config = dict(
    n_layer=8,
    groups_per_token=2,
    tie_embeddings=False,
    beta2=0.99,
    seq_len=512,
)
Below are experts of layer 4 (counted from 0) of a mixture-of-experts language model. Rows are named router (the router's row for the expert), down (a neuron's output weights, with its number) and show model dimensions 0-191. Each number is 128 + 32 x the weight over its row's rms, rounded and kept within 0 to 255. Numbers have three digits each.
Before each expert's rows: "comes before" lists some tokens at least twice as common just after its tokens as in all text. This comes from a sample of Wikipedia text that the model never trained on. Tokens count by the router's weight.

# expert 27
comes before: " ", " and", " which", " a", "000", " where"
router:134138126120087139208141128161124132157123104116132077126155145098154167070134126141123168149099063121124174135125147113084107136141148062071123111099182108099079107133061143080179092149221112084106148143138159095093120167094114162111121127128130086139108114089079139106127114112076127123155117085125128155128107090125148167106122115160158111132190098151173177215117132117125034158089121121143109181105100136073103121220153071120118135230111123119119119156153081108145158157122104097159153112156093169111127112094118089139133185132123150170135109144082177153077166165118134108
down0:112117189166146059122161127115121137164138142076163154089114126123165130150129175106147129139163135150128149139067133160117156201168158076119136189094143126172138103169181109101179143094100130128110125052138138138088118164097095075096171137106125136137060077125084107096130106157088145109147149146153136180187132176170160148079137141136175137133148059116146077131138092121151120146091140086178126102083077143109056122125107126145148134097176165144093096120081132178115182122104086133109135115136160140163116111107156120111108212141124129085091104179056140209082130117119064113
down1:124119138145139117094110062105136215080206119148094062190104170137124126102131147089110118110105166167105114160119147112136151136103157145093107168118168124164149121106128123076161131157124123146148158118122100151085129168084079167100139084165119123130131083133117163105110163153128149127147153128131125073114155117199115197089095147142132102140126079112138100113188108101124144163119140122129097133134149100227169085164107098159131133159105087136092109107125111182094105148176097213090112124147156093118221120198130088170101038171089116162098148148157098124110075096079116130
down2:157150170112114132099173160075134110052138052130179135156158098146121129077139160107071075144178133119071114189127144156074150100141151094113117113105182113139108146152119155201132117113104119135150113148178156153148106113102172110096172162124141139107134094092108169163145084124197157139083128135146067156150096142183105104150169136093139150111075093106119165132157112085149094153160112072162119122114052102154107121175153104136098081122146166114143082095181187098125062104201148138205067106129122078098143140088095147146074109144124143164150093160141136081130154107118144141
down3:134101100162082137110087063105155169152139153112087129100130124145125099132140093117083147139125164086139127080117133106123127080135195076140157063144142142143149077149121150110115098143124067166168094132158106044088171216148158082099122131139137129121103197140155176071178138146140091161140116134140111216137154081153142128068100157159123173118108118111127083146076114143106166055112168146093087098126109138134146129113095173161096105159107101167102106114192131109133142139126094144127159101166201122126145148113124182180147138074170134160187139164146108108150168134041157133
down4:146112131188151154113119133110104145143076114118130141171107156042134080128180104130186067134126160129191133135102145099058098110137119131131140121134125135129114163107162138122161183182123142069067130096140110107168133104130132110099124135153137106152118115091134147032094084142188140093137138177056133130175084141140153110042132136148139086134141121188136154168132106096153065144142138131142117148122111135111101091180143130094159105133125150159092139124147097160118144141119107146081128156120119044117076082158112068189152197133190117107139142230095139103154158185073125143
down5:128128107146159133080170251101159092199105117111151135120158152093108157151157184102118071133091129140171091126152107132095114122106141051118128160136091166151089152133195129094150171149121169087113117130092115138117099072122170123079164115110127082098119094216124173115080146101183143076148148130180154105147142125128071169117080132160083121131142101135129117133119129125136074133140108136158132130108094075140135141184141059155100089144120162150131156136095077159209106064152123144162079138156137130122085115135130146169100093136132117071112141213155121163121081142099160094
down6:123157162161183157105158088144130108145176080154100124169132152172165165174154140144101137095133147128074143113142151125157108075135085164184113072176113121131129110130152125124091110100080102145177153160130105144114153000154113150117082147089134121131114109160153118154117143131092149121115105030149198154149128143166110156153120094123103144195097119083138085038106141133121168074179125092117127087112169150131098178075141140085126145140106086155129142145111189136150145102122115143066070089136142141167193081119143098160119171122144102085129139099171093075117130105164162148
down7:112122117142120203118140201109136133114130147150134092109098173144119113122156110116140120118082114105166159077142106112131086146139159088150109111123105121193118133089111140146177167129131150116163112152101168116108104139046127131084174119131079095125126086199072148134154116087153139144134170169177149111142133119123116118101144173118211066167089107132110143151130137076149057170106114145093193178135033149101142122186111137089134081096084123187133108112074094100100115101114084160191065123159209142108143109132150143142126165111098096129104122148080112189090183138149165175
down8:118125145140103122141111094190141110118152114144078113098170095093154126120131113155185122140119112193174098188102126125097137176122184129093115105105180141150142065091142065124163133130178132142116058131151156122166139058153121112058076139097109192150092174084145156043094123125080103168149143116152082108152140097191153079068122121160117091149152136184152185181111157120125033156131098120144096142076090126138143113106179103128093151184078119136187159130146094201132061151113118144126089136147127107108081153127145127132096090136121116148130128147136135134157140182156112112
down9:121138106073070135119158121095138109102132118117104127163139084163105179140167154072087136113096140124175080120065145187176139151108114075116125082168078144109120134102181102139107113191075174137091127125118140120110193094101098125178151189065161131078149064159153101055117145077092104165111075102104148174086103137085153149134160125144116171121132115111131124154150124149109102107094156175140113123132136184137183136168125162172116091163108138127140128138128200104130118137159119087184175137087149155121130114160138146087103146186099164139187069146099076180190137087115111073
down10:117116164179135157072157154137129118105157161132078176155171170143163140149170126046138107104130111164166105136164159182182133112116123123093114127130104114113096169135161111145149125160117222089127154145125118171159102167081123101179072083092098121106168087142174109133137136147131089083089139118167083118077096124107196108119108137110121143118105177140159213140107136151119158118134093075057116127112010131186195132208140085121103171087130137139131150143080126077130120167087122136121131113109156119090103151089165082104098084127118071156110090114112124147136138119156131121
down11:169110148134107141147096160130088077133102168143078098095103161130093127097095088163105107093089105156093131140131174122197112110129153110126089149102197117137113086120093134159128130146174182102137131119109115103137123210077126118134149098120135136135152088072119134138150107181166136144092124086096080119136134140101101123172111099148141062147179222138177157179150079121172147119129096114168119118146092128118096167151125208121126152171060169132144086155114071116132086172154184174185148109117104075142066114093128128140139105103167181193066084124077118140164092121161162162
down12:156093115085127125132089147137142096136130163115188165145122160113139102100165152148093127135125147132120133176113093130079084091114174111107120128133078157096099124105165162117070077177130158100072131122168126150137104111147105125113110159216156091101139102108193113156109097096110143143112084100073117095106144141104121136122043099141095177155123136127143095129114084149144103083133146148190159089163122160139140173137126163133137107139137142165153205175116185130074175110138127170059148123103113174103036172146138125118127182072144190174146145087118157014139079124088121148
down13:130161087130108099050104110129171105119188118087143138151130113205111141132139152140090146166160128103077107082126124083129108113079103122192149118166094156146144081159126126108144153160082127186184097169121117117086182062178128130125140141159188104099074135208131102175107182137074147121135111124125187117093163130117119146172082113131102067128127118136121058056130182184123132113089113159102096061177196087111157156083123091136146109136126126149144134166073146142167134124154123111125109143139131128088145094174179090189113100125121128179150154107175118063153107152123125140
down14:114136103112128158160136143131163100124124155111090134102082155083123107146130092163189098202131149074105132178089136166174129102084122129162162130105162161138092101171124123205103165134136157076107108143161130046114154013127121109163139170071108158122116155113145159136152135171131070117118119154182101075174079125118143147114145154142137147111063092090108183121128139150123107151099143127160104100139129162133084148152172094133097106140168149137150130107097097065200069125172091111125093110067140132158159132162136143094065115133120135144125034156091135113184080124159186137
down15:109100121159141081170104145134148163092119156115121076130185089172122151104143171114080165099131115155112105189140136115177136153137110148151158077143143094125110076155164072109168101180118091118124118150142097152070126228141110129116108114133138067121073144094132079100117115072064102154136083121089188205081128109063068144111147165144142161158150171135146132176116140121098170142142146143084178162137117170052147153105099105180150104123185073115105165091106101106176154103124125133173113160132173140103164151105102139156135094078160110079110134154106093105162139109198139112
down16:121104096058155119139106168103089145150118078127132109170104162129140137126079109154134166134106099195139103075191157173135159126113115088118124106122180108173122163135111149143119114078164073111060153151173180116162123167103106120167138174101128191128163131036161134165091120174113143085133106130078114110177122131144124105143142136102129129114132131127152110171110132122124062095141141091155132137157125132113078139115170192094196120078151131136105141174158180098158116093123134155153197110199089102125048154076091148074160173046121145082104117148045139123109119126141143144
down17:136086103141132130114121052178161065133133147107145168124079125137084081156134063104115145161084222074102116048123090105102103134088089079119097127132150154168130154136138120143165149084185070137122078099132148097120138177166139115173142081108166127162130116164143204096148136078129149129182093211176164126160111145108131114126116040102113122152134177104129057087134091133107142119157153157133105112196104111089100111116138131104105114137104144192127131136124160133129163135125121127187124177168129149138102194109168147172117161132133101119136116168150134188082129137075111088
down18:170087114085137091113082119116174183120073142155148104097161185136111091160117126120174079171145164126193207180152150089102193220096152093092137123109160099106115129098154153123153071174090179064142119131091100108117225128138114101111142153110096144156113135066133159124166122173090201126152047135115134103115082118143136129158151117118115172114129097134132136170175121118145107184133077118132133122093145111139118119122122153130098110113139151125140090094187087134134170103140076094114108091070126124102120102108196125110148110068139108155113167122174164117107116187103139174
down19:191082208117149137143132096107080049081130133120163140136191055119162153149100181092042127082163129165139109086099120128138098157162151054154152092153092137172103124147110111145092073144088126103136123161150152070141142068165060102135173104165095127146098111127126088141143165117153144146159080146097151128067117139175107159093131114121131169107175112185151136203084105045143165109173118175104176165122136129107126179160138098082142131106145151123126127160096105148138203103082121154135113139117106087099103121154141124144154182087157118094144114143098151132116113103141143148
down20:104140141105149120120104134105156153168121118115178088137135107077132187155142165135106138135166134138079110114128180124112113151119170078087105118141105068138184176086135081159100164143108104125124141173135191136090098058144102151132196178124123220170129106083181123122114097149131150115108168101094125104121115142141116111149111084103057092143128096217162172129201071043192062133145149151136127136099093143093107130097086141125121138117094145093130167128117126167093168157184139186132107070131125147172107166100069090154107161100107106088116144141191124133139121145081125154
down21:133142157081160125080100085108124122111115119122149117168113153150130190124112140140149133164201126108140112115098109114149088103120178157120154105138142106137104188092123143126070123146113160071136148164078153111142151009138071116135158106108156121119093087081136134129122124199073132107132106089166141082115128151229113145137117106133109128134089123222178160108158070109128136141135100140117108140182151114161119159139097040127172107122078174086151090135082160051167149148139104160150146110110170127113140111128094146079107169123142134218148072151140120117120086124089185130
down22:157131137182154144135160167136142076164148120154179185119153150109131147092125124175146143073148079131186117119142164095130140085146136070138061152156106098105099152145104186105144105169152160114156163083113060114078097114094116145145090148117086107127084100130112119096074176099165098112149158086125108102141161163168096154103143105074162163088164133115087079139126146082151095176137154127112127160124152139071107073114156153141174076163128140165103153170127154104091145087146127103109083140091102190106091123129198184062152136188061191120175121109091189102125141137136079121
down23:114125153105120123155129043134156132119134146100103100152137097101097068132139106152112097168059194136114111162138157162125116111095188149107137120138094097139123126127093124164090116119126075197091122171117181189165147052168128118168117134099096124105103133075126143176097122161075192132127155174162077142127122131125126100135097113121121157109103102182162096096126098084090082121164157133183131158123103129152138088174101115138133193110163126085151186156115156102151142140149073099187084103127154143145172165056151089162119151155180124110138077167161155124093129113038130214
down24:158132071130161124095132104166143138139107137133164122168121199137111150137145179111110096183054155133099111139105132117132087091081159079126187082111103110121145170070125104167127120162091145104106091163136152128128163077140096109160159102140076098155086084091090142119105143161092154165129161147169058134152170170155065096145133070115119076083150168126163095076141076143111066192132127128153147125123079163126106084178078097129164099137148124099098202138105147102204152109161093133170102135131172110128164166111146118164109158095190125081135123145104151062165162129132137179
down25:151110162153102222163104085113078181102146132141155097093117174151168130099153129139113184168048128140118200088178155177161110117125098118080090171121205108120161125116123108124150136118173138119109160099075176181130092085139133145191150115107194113117125134154119151094145088113106149094139112128141135111094147177135193157135128130111110086165124155095147161174101172104120096142107098099080162107177069121090145115126145219133128098125154087070119091110160101141080136100152134131139083114123137115040148143106070080152110129108175171138139163091104106135082091110154097146
down26:120093146152130141094120142108111097106103109154069134140097138131163089098061134160132157111089077129128149133065097178115116098139155188068098112100121122094103090124081114150111125135098124127141152060136116115143131173180130193164097138175119095166090186091182189066185133167135125111125143172120119175128138083129136118154144169116116151161120163143122123119126166113143157111114173116138158116156106183053107109117141176206139128083111110113159134121105154064110063117152084151091108204079137103172151080181133180117165160104161157166101140092074131112141227130145122126
down27:132091119101133158180192153103149172175047093138179079141093137127109112112124127103133143140131102110135099096134144080066147136088134145077166111145128161108177140120082121109143103095117078052143104153156180086108136181091122138127140115165097165123125128081104183148119041102068127152167130164135141127148134137114125141130099136128118071166130123139149129162156085110128125111206112124201125150076168120135179117109056114161148173107133134142127104139113134134127126131092122141127169128177153145132010155152105198131127135084118152142184081146118136225132154119098068161
down28:122095123147106116183141166113124103153091107138101088088102148145140151116180087114111103127168095097164149140116135115129132120109163080143191106132078131145142143114105123143121080143108147108041135124141105102213166227155115104124125143146116165127109142093138140074096114132142087145118137115122106100102063158141097131099099161150137155191098136124193108167134134130076041073108149138176192198095072148097154161173133041110126088106118144103141173074134100145167175147179076171119174115105109091182092122120101171126126169135165162137102110192159144153108129155097145101
down29:137094104138115193169126175089140057120123160162164194136150129169162086175148180142112166127116145121145107143089147150107133095115166106143117158065113076104037164091203104109099121150121160132098156150090098151116105200070106139142116088118134102134090118139126152142127141132128091166148124093106105084146079189156126120149158082159132147179084128146125123153099176148112130138164164093145104137121050165135100099152122155147173138108135080136154158175091108067117042182173118130089143129142147160108096144110141187133155109123100185132107077042116136092102119157092168093
down30:133122133104152073102131141114121083083129129119155119140118144109112116077156124121171157152151145119135134107186173127147169120133148076165121122175118161109099111084118124158178118184119095157124104178136146102079113130169089196118119091139102122120126177148108168175144069142176124093111083198149129168123144125091167067180093137106078125075182177102172074121142147131152126176134131104149184072096159162070140136101117094160129035103167108184134160127103076164116098081204108133119060124146135115086145116138131183092109134101100139136096135137089169076146174119191100083
down31:100107102108132134113127098100081117102129139135135171163077118124124084125099066134108072102085120171169053151118088154085146117163187097119131111138163131122137110113146161190124132084151148097142168185117160172205070242116198112165217126138107082119093139080140144106155105150119126103118102095109109196127116171063113152138113212132112115146096166157102149093094163101157135161107135086152120183161142093086145085170146164109144116138138163107079146171120147076140095165124153135151147139089124071108127138121098124088156147188167111087135117140101151122105163120127139089
down32:140132113172104178190136094112152190099115078149124072154127155147118118123123120129080113121095093118158107137115120100138111153124090140143137128136143171110189124108116150144192204149101150128186088143146120126118108241098098132126187147096156055083183128190109177127122096124104151140181121136085117103121101120179112148126096113116123104144142190113121141182116111076121117132069132127062064066113153099126135122092167118144181134108138051177139116083178080089089165140116088151119127140169123061157140141124125099156143121127161136136163140131196123148137053129203111120
down33:120198170108145160111145144175083138146098077150116109129156126133131162078132115130143133111083104127175111101115126158111183108091137152094089143112173137139135112084101071139116165117112119155156101116145180118153128126201064092144113119148100093128154097154126179107123113052160068177151163154138136103052147092158106100115173088174137164146097140155066091155131129145133091166097084176073121110124134112137165038051166107133158155108151075147146096138194139093133093086117098059137162181118162099117141175106113114172147158093127166110166150124155132139142140183133213134
down34:104095133109152094125144137153106156082158161177119123098085158117187077064122199088196110178079168112156049158146122134065179151123105139188109150129134084168166148103088132144156169086130177124056065120157147113122098148184106134101102107124127160116086084101110126102134101148158147121110133105187140135145095124081187127158082120116176081123162110155128185080118153116138090159141100099189092135156118116099111103172172169120120194116130109103132116131155074166118101172108119120084179068147110121144131096064123138151153140157120171093096147158074154178149155140127132107
down35:101127132173121179108077121165131127170177098130112180091097123171125138092124144137113125141098092082122130141116108091120172129039148138168084143100199156148130071115126104176141162092105183116108115172130101124132119051123103146109099169098136186172134124117159133046186098104149083107114130138128157089088161137155193124192151129093147114113116162097128150073172205092168100114076148105126088133123122138115100153124121229141130178148083139127170075125209098135123068150160123133102084074109156097142154108133143137142092110102095129175103159150100104138132172116144145163
down36:102145143161104134118144111131178120135142066120142101155121080148163165134136175133088105138120105175168127141104118136115106106113140124076147160175140155158100205132126189084109121159110121124130119053156125157123136052138132074151188116104174139056120139133137108172117141086054176108152093101164124143131143158158162123095170111111143086088151059174107059115074118154108120104074102137131129122122126124095130068128170106159139163159178109088133159126115133164093187171195096117142111149145105129040185180091193091131116110120120123114117181070155103148101183139180088127
down37:158119124126151150137116063095171122185072131156133177128123128072119207138164154149133126145145150114141110120135121121139108072159123131133104105144118043157119121170135140150171123142106154056104163162148055076167081206141149129139105133169130053118162071217124102060143132150167127102118158086122137162180086180084093170128117159155154059106155127155159079125138090127120166116145110079115094115153158125153199133143138144077153125130151093158137073130161089107132169103120179072090133127108112122126079141156116156126094172093106126111188117100089105123128086158161129089
down38:122091116137065123150111165132124118182102091154191124127128088097113179121117162140168125101112092206164127172138170105116143122110197097089148084123107066100143131077101125151143158098123131162139108135119063103123089206119159070126173186148083135172099097135165124078115132118125159146090099133131149132102147152132047146119147121150105118142124082097134151152154105101115056156174165160136139196165122127106106066081085179140133173120104088129158112171123103127181053179119125101203083127098153135155125157093118132125093154097126140149171152082104129222129113136131147166
down39:139100147126124104105066147099183117096139067102112150150137093130172109115135129107180149100139179129085161124087141142137141108084130039116127094104120186165132148133171099082126097125140116145141094098144136120155098255135127126164080158116129139162110135141155124100174184122137098162131095144147129103174115156105100155140107131137095121193097135130152113188135103102098148078103110105112161128136126124135046127128162110116103112157120149113161106130169124144119157107094169155128103139106152134130055149124107108138125080076177136072138129130127137236176141167147103151
down40:107067090124073145163139103134142099128082133100135138180096122116089100166134139156141131192060123176174133100091147098178124126090207158187124122181138155095095102090188067149066138152056162147135144129137127095105097084133149168100121134103146103116106091127061189089159141129132170134149138136177140123148097138121150093134082125099132147137163111172138106087094135118122122126101152143107125114139128191165159098160119175194130104156045141076135170151114134122178102209118115168182084100099115117074113087138135094111111160103134153144182091144068136176149144149088157146
down41:107156146060139075101109104118159176199164107076163108171105111092103160107183133123131138135176152129075144161142153127095161127172067090144154121123142113136110136130085125100160077122125107078128147113139094109130124018153156123085135162102187152083204157095112112094114110121114201168149143168125152099192155121164122071160090132110114119086130149205107108138151114124123116145179127080121084135138168127113071167142155182138114106146149158076117139109102113202153189096161127138132083088141097156123159133151099093099143154111153127121091094105217170122079115117149103116
down42:129143088131153127113085122093150133105123133144118124101105118132098148115117134172098145134110123205076133091087146119094148096172161087097152131102132122153141156125119159120163109150131043136152088126133125188150100117163132109149069116095107073118189163099182156120149079121131160154115125153128106075157124107198113067193103127113097112092134157192159119125131147136109107133140188109180112060087155100100071112131102185129205163142132134039176134094160085108150160107136121147107114119164141090107157175095129156166196139090190137147143099181202099064135179132098118085
down43:161129119144122102073168130107134152130130120121165101166124085086116081125149113149159147179027130169085146117119079136130103148073141152146148136121107144126159109194148108158124116170080088072185118098131174167140040093172143128170176139092127079097135108152094179136160109165103151143153092197164164128176121143099170083180183120096122079122150131095088083121134138095147112148066139140112138096154149084139093113166109132122180128136098149091101131148086137141165155129102060153153087169143197109079119162122157107201137143112128143132110105093155101211121139129069109095
down44:148114148141156157139108107089158188123180152161118095081070117108119150107128077093138090117118134136093142107091132079140105089114176116086089190192141149141118109079163093130238077123085115118147139095119103171126086205158134151081148182147145135164106169163134103156117150129137140129073097097075118160103141189122166122116169149137078106184176092145161155143141178141165049103165144091096146135105065137117131150138129173140088138069152102189117151126096082162085131101148130103130174105116143150145084094161143126160158128113144133086160123168137053138110071115148122167
down45:160157148126131093112121139109135117120136155060172081116099132161139126154113075119180078138150154078096180126102138169132143223103077106077151158124143090137150147099107132116131164157119082125150102135143136147180169118102164116139058106143128159140143199082156070143162106162148124096169107116128164115125123127187183139124158115110127143101108065141115141126101172058193115085184129097185154130102143182081110038058136110128111142120201183080115119114114132180138120141113096082086155128140147156133182136104139124088156153122154128091141140140117038141093118131064151124
down46:097108103141123083174210227105060150104124120151116135113132103131174090123085220153184133133097108168174152152104092065150120127171155160115155121103096108130114140104134131112172130149214133159170181113117134123136094232131148088109162094097168120149111151106132092123169089120112147047151111131140103120143139112102117120141110130156179108131117091064079089226107105125202119102100138104177141094077141167112148104129158143134063133159112128084112090069161093106136119182128165127107129119162113145105121144109147154134095146109133137140103151130118109141169104079121102114
down47:104132138118137136063088128178178161102223072168154080177127148116128149140135161107124139105140140193093136150105107157174153120106096143148155128158148070126141157126141127132113137122108151139171130127104067177099126199079142131155138144059111098144122149098170074142143199166100098113083069167159164142086098117131113137103138147156141050114104083112130097095165171086149158147152134128035117049125138132149123146110124096167146158120137078109167113151144166167137148125169133115135138110087143119095131122128103029158126066125145079189122146071169100129142097086163131149
down48:096112089130166186108129160138147147118091112165128105178083107134131068152054064115151094125065150137116128097189142107130077154126073128143131138113101101148125130147124151181129153151163095094137089166140143107145132122113161151177108067096139113127185098154104179129118107135149128098137098101185135183165136073102164122159114120102164081095127161088143165104105133114118181134114118142114164180112082080113106142190044095125084142151130117168119112119130119135167145129119116138140084140161234075082236169120147096217156140105129091085124152138125115158081100145145138143
down49:085114174114122148136111089111109164103156110063136167074206143160144152069110100119109135211122093160158086088115145201105133118109108077083131155185119156119151110138118107114120169139122136144156137096163137122138163030174041164156150145128144130064172117177129142114114129148082149118112132095136085166081099158127153146093151111129107200144128136117135118078081131154069149064084124120088152135115169128087130110090160140158133137112065126090121086158175133135204110116100162113088147115134139164128165108132113153165144168206177093087146169159118151132125155159148092096
down50:100157132141127130080187123074130135099129125123135094135150137119183121139105190124097160112113117154124105156115119153123164122103112128134116141128099139125155134138149133139184111081129136126125174194138077130171083105088151142160137119049174097118177154101087104151080141085142114134053193137120126126036091151158089150103181139139110183188124132119136108136128119195123152112151114129085131088129132123087155141136119246098128166094100121033177133121166131083105093089107117142139187087137158099124138076138097125086147089164203147099156176175103115096172127087183156110
down51:143105136100166080160143062091151131123102127117121107125098098107148140092150111143190118107155187092138120148070178128146053122135113136126182136138163121163152170147118113101127089051177154100076130147144146072125098115133119115115098154078149175147110123140121152100149109188148115158080234122101120114184130177147093112131140128140113122127122121165146136152127102083093183129127122151151143168144177103126000147114174131109164083162114101168141101053095163104108158105099200140177150107105120118155148100117109107110120153119152107085105114152162125232122086108127116135
down52:193097115105131140127105177108103075080104143134107118127135097216134100127092123138115123073062129144156135125140123184170107093137147092108089108090136111096146063150112117088119097136109129155135138134121137114123116255078118120152137132146078129165147105087121132083162167184195101127165123174131145157136162149096115167116151066102117108174136177090131113133131146083154143096134124123099138123108080133166111100179094128100149165145098140152093112200100098043173073141120131142112121142157173137143083172080152159189109130120117118169144125101084127158128159139145188128
down53:160119182145118120112128108127093172181106097146090134121134178154142159141084097150156072081130102121126154069163135167117135132096074098176177091150152075110166128130150072077155145127128135128174096112163128159114121104119131174119101083152099146090134052082133139104155143131162134145113117112101126160151083095157167104144101085049115101098201090073145140083192199121121131142120196108171137092155221161140064110144127064158170150127127093098164123121141154086095074131101155130093151123164199140156162111078117135158068135102164150148178129099131134095138159140123130152
down54:113121166186092130157125143107136116129115124088141131132132080131113098142092131155149125161189105126142106098109090128094158147143200089126121138158088145122154189129098124093127185152135044150139073112134105155111163161153153091130047143114108137114155188124133173105133105077155097121174094140137152130105153120186155097171154116174157138190095085157140050099119125154069055086106154157129137115123092103097103064107117058153129133115137107096167114141115068095120176076138103126144099181145094107208153170095108181174153130134162142122125055191140157096104162170114155156
down55:158035170162120178113168094124130126069058118188102189164201097140109133158156125108114158149165088142087152139140116121130112117145153130154069120114123112085086109154095180102092111096095129164130171092117134108115155191119135139100179072135087174161088122141170042128143162145137121115124126117108127156109125149172132163106135156122131184150126120103106087188110132183084160079096123126115103124120164173109172102105165151146193134162085157079164117139097149087110108143177176165118132155175072102141082093115122151115132078127097128133178111092039148116113134100150140188
down56:139119072108139124183147155100136099117129134121134144083138125126134109149087171135135146053068140150149111129133118095127114156173137092107059143135134113112174117126091129110162119151158070154146090131143154163130144151107109201079042138179071145147090120082088142158105103110122152087166151154138156159142129116070113147140061096158143205125143141124087102217091113072112125106161127168129139197094160135096149132141045142174122147124058138154135189167128066092124087128088143135098148164131111129103063134109160156142155146181178137109133211131087167147127106149080115119
down57:143133113102158104146120040210176128091125116116083114128090124039133146186103037174156111108102182143133113181140120168082092154177117124181141151143160080155128101103118154153084111100134136082070126110134147152164132156103150120164066121131157110132147119106116130145102103155093107111124115139128102176220133158167180127135081088115113151134108149074125093185074070099112120108203093115187097186115091148150132138187149140107138115179166170095108149134125110114090122149092120130165176123117106113136082124140148131139117161135157083120120159205094117146106113127062136115
down58:091131118147147083117082112125124178137123109157100131188150077120113107127128156134154117079104124024156172094153131113123151132047172118122127154108130126148144133087097118165162101161116145121114138203106104058172170108152136114165132158176182198124154153118169103078122106139110153160114121152113164094126098161142103137183187084130063089062143048147106138161165105094138129138179157157134115107099149117104108123124129167106115150105121130064123115045137184170088137154180103104144132063128143188164203156083075094133130178184120140120109130112154113104117135140118132101
down59:162108138166121134143147109167180120166176114160121183136113063189150149167145189127101129120142159115132128117121143087134136113064123128110176114153151141177097100110172098135099150146111096089171193134098132100100095000116093159151104170046157138145170173173181153099114132146074073115112106152162101109179166162134101102141078108125111134114102113101114129117113153189121117084077152150116133139139111187095102141093175142108064139136110081125129144131121109114122090115125105118041085130161134137201119151102166163083074126124178169115090188123096118155118128125130137108
down60:090131113177163160138116125111159084129149149146132093073115109095139101084075058170086080026160092090097157153149119153092169097128139142077134120103135133116137156131090152145121103142116069152133118204098086144147079214129113139120160181159112138143136094108193170146097123158169145114135126114112157123092125116178195080106134172142166125116089096152108080140072150203124104146188176168128133158063094154060143156109099154166189137136157069126112095119112131117117135125168093174141135104159160146092082161152150128193110146141137134100113139130087142183141131109104122105
down61:088139105081117138146167107105096121081105095054122141045161130103125129134139107126088098126105144095148076136148146187096126109168121117164163152171149102160143156171090147106147161134155129159043150136113138140073097222165115118082121114129157090127134150136230127147255126088133138145097055160113104113109137086106131116071112157169116154129110127112115152168134109103115121115173149145104123123100125115148140111136108139057106153142131036163165122114159080139162117105147119123145186184164114122185122127117159110108106086123158120150119147154153141205122174114133097150
down62:095107122163161140115068085125115077133083119099115072098102117130104111105129026192114100116147147068120108119182149145106150116166169094133169062119122135193132131134102087112137123124116120112099061205121179111136137190144133154109119161137132137126150096103149191083185075139192126147103105114107122150122100075136196072127105192131141147098100132170150141141155102137150138131132163153132151160113129128146132179119123154133204117137184134096137040078150105140162157086097138183138124091156142101124089119157097161146169185099117094157150078156126145137115189159069101130
down63:136151192138153160137157095170128150119154064062122127099145214063148086125127135074187127235125120169123129167096146180140098102107180074102118141149130107123126150121083154121152141123177148074099118117167148125149136071167127118133130089111177105167137126087067143118102118107107074141130172108183072117093142111135134123128163131134187110144115149118122120190094104163090109148107033126105131101135126118128131106154123087122139162141164131122101160144099164153142110100087077112117130157113173145060131019110149159155159128098193141131082180110120185116111170129124130123